From a checkpoint of a small mixture-of-experts model trained on Wikipedia: width 256, a shared expert of 64 neurons.
Below are experts of layer 8 (counted from 0) of a mixture-of-experts language model. Rows are named down (a neuron's output weights, with its number) and show model dimensions 0-255. Each number is 500 + 50 x the weight over its row's rms, rounded and kept within 0 to 999. Numbers have three digits each.
Before each expert's rows: "raises" lists some tokens whose logits its average output raises strongly, later layers aside; "comes before" lists some tokens at least twice as common just after its tokens as in all text. This comes from a sample of Wikipedia text that the model never trained on. Tokens count by the router's weight.

# expert 40
raises: " |", " |\n", " |\n\n"
comes before: " |", " |\n", ";", ".", " |\n\n", "%"
down0:506535549517464539478495455486451481470496430486431596462485521445524435547519486597524452411499503506567502463490569537564528538486578540546317488481423503567406523459515350532498451517518524498449532414491470530506582493561542539523624538591501581552487486462544498496480441562513489442528493475429596499496497491418548535555548576471515512521450618484484596423528529512473522503438507527567471402436487546471422520457457577571529528501465635627524507475503548502500509556494514486584472555440562458544519552473607562534530481498461472522469623485439437427478477440494494545483478493455475434520585517450458573529532531537536511405535513506487569430543405503472502462375525485479521523496509495481570537554572550555531501500479537516518377499445516557489520548470589

# expert 45
raises: " with", " of", " in", " on", " for", ","
comes before: " of", ",", " and", ".", " in", ".\n\n"
down0:522530490522484468506498575507534548500493512576540512433551489565486534528501557584419500534520464483399450524495495421474531592507429494515523479539465467533511483469590441507544536562526557425439559569499539456453480568547401578476555583517437507550447533409422523557603528557606545458401444535530545514442470542480471516560515639501436490544545458443431536465522434560504474484457466528573511527505467527457366381551403586458540589475450466505488499464521546481521572527448527532520478444485514540559396563590504515503513407431553515497437474439402433426561476547393487507583457434547541466446543422420556538496520485513467490502480528469521470457406433432495500527537459491539563512457497538503481453444510448519473545514480553472523438470489534395458573447405419

# expert 81
raises: "1", "20", "10", "30", "3", "21"
comes before: "201", "200", "202", "199", "1", "198"
down0:503501511545462502498490433552551484417537567443475503478512546505481446518441499466453585505483470490519445526438459420618556486559466595503491518468527523445439449484562517516513549447524490437454395526499387454508421516550497466592439613418495618476524457542530471508446571564505531505563470553466498544453602444393449488543491612454459442539477499495485485424457545498552489555510411547504473546452504558631526466505517407502502540501517425524411533465503536548451545444462521605471549493476502564476471477460541447383604447500633515532491569500462521495420422490525467525448456512506499557535645380561476548521416475461428330519530414488464463463478509587423502471456491441493468474509465505487482477483579477461558509492514522498452530523545547486541522474524502

# expert 60
raises: " (", ",", " with", ".\n\n", ".", ";"
comes before: ",", "\n", " (", " is", " and", " in"
down0:480567508450532476359541439521511442533373531471485573475582485464397494375500544546530486428494473475497475541458472435479480510490529604472561385556502518514482513542390432491485488533469478472529422382491468538506513541610522439497458518607525498500523470482544486485495414521576491542550518427447467502495450546398614469521530518504475493539458420547454540509461532482514554547500540598510464540510486566471491539479424465506401553548580531555497579544557541477367427499574515565463484520516472505501510504506516541544573449530425442503586504555438503575590570495432513509475517571462497575498532506480491403470510584436539562535519465539532480410488542462468505507596561475490594529514402487454491501525495509520553434395511437587591510574446470483509562590533533

# expert 79
raises: " ", " the", " s"
comes before: " the", " his", " a", " first", " to", " death"
down0:460551551493507472497460537461538419451450500358449595445541541526423528459559456501538423459581566434476514418473474642558562486544518606405493461420505506475574513504517542542499522468444397439502490501500511517563543527491486501481451540552522605481428513506478546540545557580502456543573463492563478449506455527497498581516493478439524434403465509526494548423518517569547472502468490504436583464527482472556573431499494567506515476497497526518421497539507468492462510541482583568501493364492522432468561512500565433480626468527529529443528547444495527533411432520542452561505558469553512445504598480608518463571508497487409553380535450506568461540518493543528508462478572429612436569533449499430481557577484449522529480537519483439459432468645498556527550523513567

# expert 55
raises: " on", " in", " as", " to", " at", " and"
comes before: " in", " by", " to", " as", " on", " for"
down0:523442507456537395573460542512553514460491478556545383529572469573521540494488498587464478529505551442437454527576544399431533550396466460463534496504459567496572475479491489526503402480486508471538540470524560580421531516531516524574517552499420524527458450639467450557520469429502464579440534477418484445492527467435570523539444551458419467456459464409542470475466527508505470534374545396549501402470452479488410446584440480488491475427458572589581447543506516470547493579456519446522519446553518571428454500514454558420587463428557557515506613454485479561471511588554515485604466476444515532450538535526478469492496476479600522484480475551558491534475422578495546528566547500485485450541471535475504431485527418508423449475474525452393438527464494421419569500437472

# expert 52
raises: ",", " in", "14", " as"
comes before: ".", " |", "1", "2", "0", "3"
down1:548541577512504494548496489492418528509484568505536468535453446508442516455517547478491431545554479565501608478528536511418417468596539553566451526534551475526525544408487589532505525510487490540462533501491489475497518535491572525479572449459558497390439486422482531512345584465464503579500499537433478531424445525399555587569493542447516525489476462464473461525564570511470528508435475528537546508494435524521503581637456500440457461468515600493521415477486426475662402478623496491513468470591532505432537503412590432543489525477492533449421564474480397445498441480491522544543515497454487543491456500474535480402467536497625437470530570419502510432561490508488426496416487575605617471527553498483519529551511463482498549515504505467571473473408495520501515443469403

# expert 46
raises: "===", "==", "In", "The", "A", "-"
comes before: "-", "==", "The", "===", "In", "|"
down0:510477433459534475536508565512598525436548457571559469560517474519560527497421451556583573576509572514510479443492515506515471454484488726524512550513501405544500533516590508548501441538556488522577516508517458555540493441571581412503513540536458582594608556556528449580564507564518575557542485504384541546611546500486529429495461515461437515472406555559489564545504503409487519537522435561529508557554439478483477460520456456524502523585448448482393513450456489506451506460549591489508508449488499472465519433521539483429484516544400571455478550525546554536455550496548432500496454482496542571536514480483509470482620494531441423553475540572560515597462480470515589531474545460469420456575499479455569492442542495550538399533482486422522554468582502482514598534517499

# expert 25
raises: " of", " with", " from", " as", " in", ";"
comes before: " of", ",", ".", " in", " to", ".\n\n"
down0:470483487530527469495456500566577578557439553578597571507459574578615492459546395439487511442506435429472510565392570537518533469484580563596465487526431554487527506571559542514514502524497513428514545474473490477476454482516564599538518465556564565513509482549544625557414541457608586508426422503485529423560409454519499507526589486452469459547452525524523408534544477525555471489451422509508534425501486523521491506518560470550511452488532544471429556442473524529528461533557460432528536517553492480470421530530519538518473454489445498494405502508420508513450439605551458584526610521529501426516482409562516531530466416513661480518517466485507530575516537471588497562531484510544524456597462458532480514478424535465461495495610554461448527528510596441516518379508454

# expert 72
raises: " ", " —", " .", " –", " -"
comes before: " ", " —", " USA", " Democratic", " L", " A"
down0:461497630471467447456468446484490463455463524506504470514433486540539502489462453427518464554467528485531460525494514459346458521555402483518425524538444507596498458495557446457421515536490599498486497454420528447522534446447440515412430451452453448592450566565458425451537462534556478526447414605496481516491482516472533469472441440440530555427434591477477543591535630513467530577445424428499438490555455568517476566465504489575576504485488510477523538511437457505503398542477447569548562508462520466513481449506521567573451461585496519542508500538454508469559503554553522568493517481564470521501460424545541498533579465555495469541588417586469541609524511489552457494616552519564453588541563508502475474529416553505583561543514540514493590508411534451526592597570523

# expert 65
raises: "|", "M", "B", "-", "As", "P"
comes before: "-", "|", "==", "=", "===", "The"
down0:471561458522514539489510508481600592456488565548635516573550500471521576414520484558519594484557463501421516468434490473510496493520538577448412452483514441537522496506559484452460526614547410498438459508453506483546421449613515495544536444524542463512559493517524557543505561470520528422543516419542507541531535516428499554515530575529458499393385585506452490547552440536514478446544525458550476479560520501485454459490349413405459380473458429533488534371418511500565493541473456458417556492586504592445532515508488497503528477407487475537544552509568554479565445418496454410571427470459513514427411474497492537480529542530516589535431470526487455484556389532445496548417562551473539614514491537449470543509496530486478505478433522503485526556452466393483496497498533

# expert 3
raises: "-", ",", "–", " |", "%", " |\n"
comes before: " |", ",", "–", ".", "%", ")"
down1:482556463474485459570497591569482418487521506421480511494517483466496489467451500479460471495537475510562567491453481467425480426502513492522478576406530490463314575525528487463487537479527436514509646400541533409494405482459492441484408511552585563554490465621475519502598512508587481542478511416458520564397553497435582541449501557519431571555444502468497543443494518476505389427492476556463515509492542531515419531468532458487515461540495476465382448513593578509506537558452597546515513464562508493555541546478472574544546580485555476471511511537523463420470581504497496501470540492569556560565457540536494509501477537586410597443426523435494603515502492541460445480418555501499465560589498477503514410551393491522606512467483449494444547555529425440550476514479494

# expert 42
raises: ".", ",", ".\n\n", ".\n", " at", " with"
comes before: ",", ".", " and", ".\n\n", " in", "\n"
down0:555539403561558427492506514433583582498476555508504488399545424467502512527365494595492593493567505464518456602440459531579510457484445561493464461495465523433516532460456595525568477544559511582529475530506498483550550397483506472515454476522461458464521547473488534472430440522517570512556524481440528440397500478469438539555519477519519548529446488461467537608484512400395523626455472495425451526508597471474485484517452514514485524482475449525499514494504488370464497555490515515552503489546568436457456466574447492464457539581568479496469417490460446560466469469420506479437503421548550494524577541533556479564487585537359492444473484577544486508467488495469502509561436459570502584472426484556579569530543487448426640494498481489591569498519517621453557441525564

# expert 74
raises: " a", " the", " an", " one"
comes before: " the", " a", " and", " which", " he", " but"
down0:495397540583444525422477453384529491524484554412491417558503512432613530413496522485488430538482521554476437491482493494414499501519469515487455442530554501502426464382442605494492532514506469471531511505610499477530546451540506547447524565493435556602543538345445482409495657489526511576533560524497547552518509445440576477497513510494498520532510499559447504519522417455407478420575531483541530516549522525542541530488532596476496477521396510437480538557498514608607496550466480518489552479503532532507532521524432455564432460522483546413551479535438523454417530489541517507545472472465466483550504488450540508379562412497505477483478502507514554459484467485529551559610477583410418492391471467563442539526548547603519457403527484494520492455481568429552458583527534

# expert 48
raises: " in", " and", ",", " from", " of", "."
comes before: " of", ",", " in", " for", " and", " ("
down0:563406546502568475518462517643533439558487418464470536476520541427457502462456506471426476407524390469375492500370448504513464449475541488470552516486462470467427559506533473544458482458525496544577565458473483445528465532503487477499385567431495511489486452532519483431505593458448435359483464481374474529507489479496541575521534532530493455466496528518497436445487431559512464462516535491461545582532420549494341499523404530527477528572511549478543439561454485491498508445532491480497483523487488503488403542552509460558519504483526603476625494516497461539456659532457527499521471567521507566459471454466580463429516569526524483503471385514516409576577498520455426574567450501500440463466382572532542454496512541499517515459547515504486505522447461545374502445461429

# expert 18
raises: " |", ",", "–", "\n", " |\n", "/"
comes before: " |", "–", ",", ".", ";", " |\n"
down0:507507541522552566514424490492495460501500496563558572430540494551461522510385391578503531436515443448507563445496550517473563482572534471464470428496516467618498570556514503524471591533463482456494460539508537502440427407568409388462565425462549456468455546421492563546532475527561546508453441469562544516544470452479469552518598524486472497479431571531517549606498507475525448489488553493526429519449482583517486500578485370484444441532502408531411453466521458446418484581517461538463521574459466543418543483523430459499557490420517616506489492591517485481466535487478446549452493452513593576551543562386543487489530465515498440583505531516486524530529399510429580365545495407381482471508459528513482458462425601535545452515534453484472447559508457498521521569530463

# expert 14
raises: " the", " to", " her", " a", " it", " on"
comes before: " the", " to", " a", " in", " by", " on"
down0:644414472494682551518492531556454515527558583447580556603433509509501497533538545569572451481490484515573593543521466512487440555414555497483511467501527476465510465507475397537506395481477440565574493567459482540518572467457469618530472475455481443541488543456429495491464470525507541470370454544442461579455475523457523475470550500537503536433509441369462502588471570577565374512568500431585434526528451603473524437561505495494476540533526472594505503489481490455440460531463425499447458496389505414563354520500502567488484570545501487412519447557469505421488448505479535507501497477483462559500495501503497566488522548505502581532514460489544463521527471504533481580409605439481524515458527468468459520507457463481399526457512492493590479534514475443458496471471427

# expert 89
raises: ",", " (", ".", ".\n\n", ";", " and"
comes before: ",", ".", ".\n\n", " in", " (", " and"
down0:509503538512511518394557434492593488500486456516544496446543437498454605588554432524529450464509432515517499422522386468561476453507416495417480437434498454436475409509439471549566439484470525528454434519473498599414525511546491450530440555447462566465488435508514532512545582498438575508585468434446534588451466556463590451519480477558469551546485452503490593513435441397567440569503420490581477455495508501506482448571532515503562429529519540531496503508613438451523507540505512533532510533500458437526535536493506498522489466442537460500632594532472443405524491516603504469481476471432513464501404537538507403319506494500449489520492503436523475538467556575443463502509620469540427567546461539561455481537526547422511496474540484540538530528479426479447504453648492

# expert 56
raises: "1", "14", "2", "13", "40"
comes before: "1", "2", "0", "3", "4", ")"
down0:482504570515421579453541474442573447486616489481433540445458499507491432484416489499443462471570591523432465529513516543467461526476518651541511499489469474498492483489543592578620442399612480525426573499498441477450444472533544496576532473444517483563520504434542458469460467436414481501562421499419583404506475489481489488560505452480584488414542518447415470502582473583432500537473482466537549506500468499469469548427475489501426493525542440481477469552496549549419515477516523471544535535511442514524498593526433481465463474591473591539377480510552402486471533436504540487479518476517588566486579548532570536536444549403440497497490528452517473419575547564428534565453546485501441477586487494517541515478509421559573463506532556478381545433514547510527368420513528

# expert 12
raises: " and", " |", ",", " were", " of"
comes before: " |", ",", " (", "\n", ";", "'s"
down0:489443451467523507506506623497544454563523646478450503460472424561517567538524604498516571521500486513454560495526545473502482435539568509427429506557564480553507567455524577539544514527478485525508471489558519487523516478589505373456502534458503447465455587438547446500404491496541597509433568506557450486406496559523452532460500571466506552475427596352520446479560477545542460455582489551511439434478527471607504485544458487430533479507493541540506445514469565479495520456611526477479475430551570550434567508521512586516543567534520490542460522555522526468469607468449384506428494496522482535534514474487511524489498467536406404425536453489577582558541638452569495452431452470482561492476475448514621462535488500541490457429468497469541537458544484475526364509436426

# expert 9
raises: " ", ".", " of", ",", " at", " in"
comes before: " ", ".", "%", " population", "0", " %"
down0:406521545497535472457436555552535471494484425606536523496504483436500521495413488472477478598554397588475491544476546562408483532561513502465475475482502479440501543509501520483469506426431576504466561589618554528504440473514471573476444536552480414491439508459484452488484462527464479497534623489488448557433511441385479534517531483430417508572522442556538492436463590403408435430522419555493413517477473510500489515473507540500461497541468517562543482505469484508471500475464503554520524565564576519496495520489485536447483482500535499525562506470526436429489532555536557567503635510558437482529513431502509519341551549574519520484488467597467445511482477494371453545665558536568538510476482482390479467485433487584459464478509449551533538658532584522585524470467543

# expert 58
raises: " and", " or", "ying"
comes before: " ", "000", "°N", "0", " |\n", " +"
down0:521479460558503502539464546526491534477481594532537601445470532438543561535480430595481539415478478452523445531542475502570430468483395572493493472494501477511464567474533483443526320510486531514512578513511551551503453533531495521524502539472552457450450600568497491467550574512531517550510596486548384481534493397558399486541508536421458510517530544549484425554514496426569407454509478572522503462529469503502615519443402434387420517495483472487448610435396423494449417524456531483582547518418599436454514416471516490476502544535447502499450528513605556475490586475480528514475552454466481543526512480468584540517555451550450446521510513524495540532549551609461491571499436482561503538540497457467485462516498495533501523582463418450497556451439479578537423421413596

# expert 27
raises: " ", " N", " D"
comes before: " ", " \"", " The", " A", " D", " T"
down0:548459495469510409540542483557450554398461469508434545521527468446524529512513585507545442440533542577470501637453461524464543486432483435514550521559506593445401514487436458515416503528507502534461424422593574490444543456464561437425568480453558537483465548451481493445519454493445536487541471486515452514580549498415451494523439509554548529637508562543465515526488426446525509438454443434560504600440560509499505538496519528525515459481475468534277468484504473489489457471479551565523465436458459466469545536447505535420632491499475534512425501420437536401524547507444486532477510474495587517514539480493468598445476545486485519523493619559533472531548498489396589571397537522541410480466440522562485477538487527513554540469454526525390446439439483477469513415515500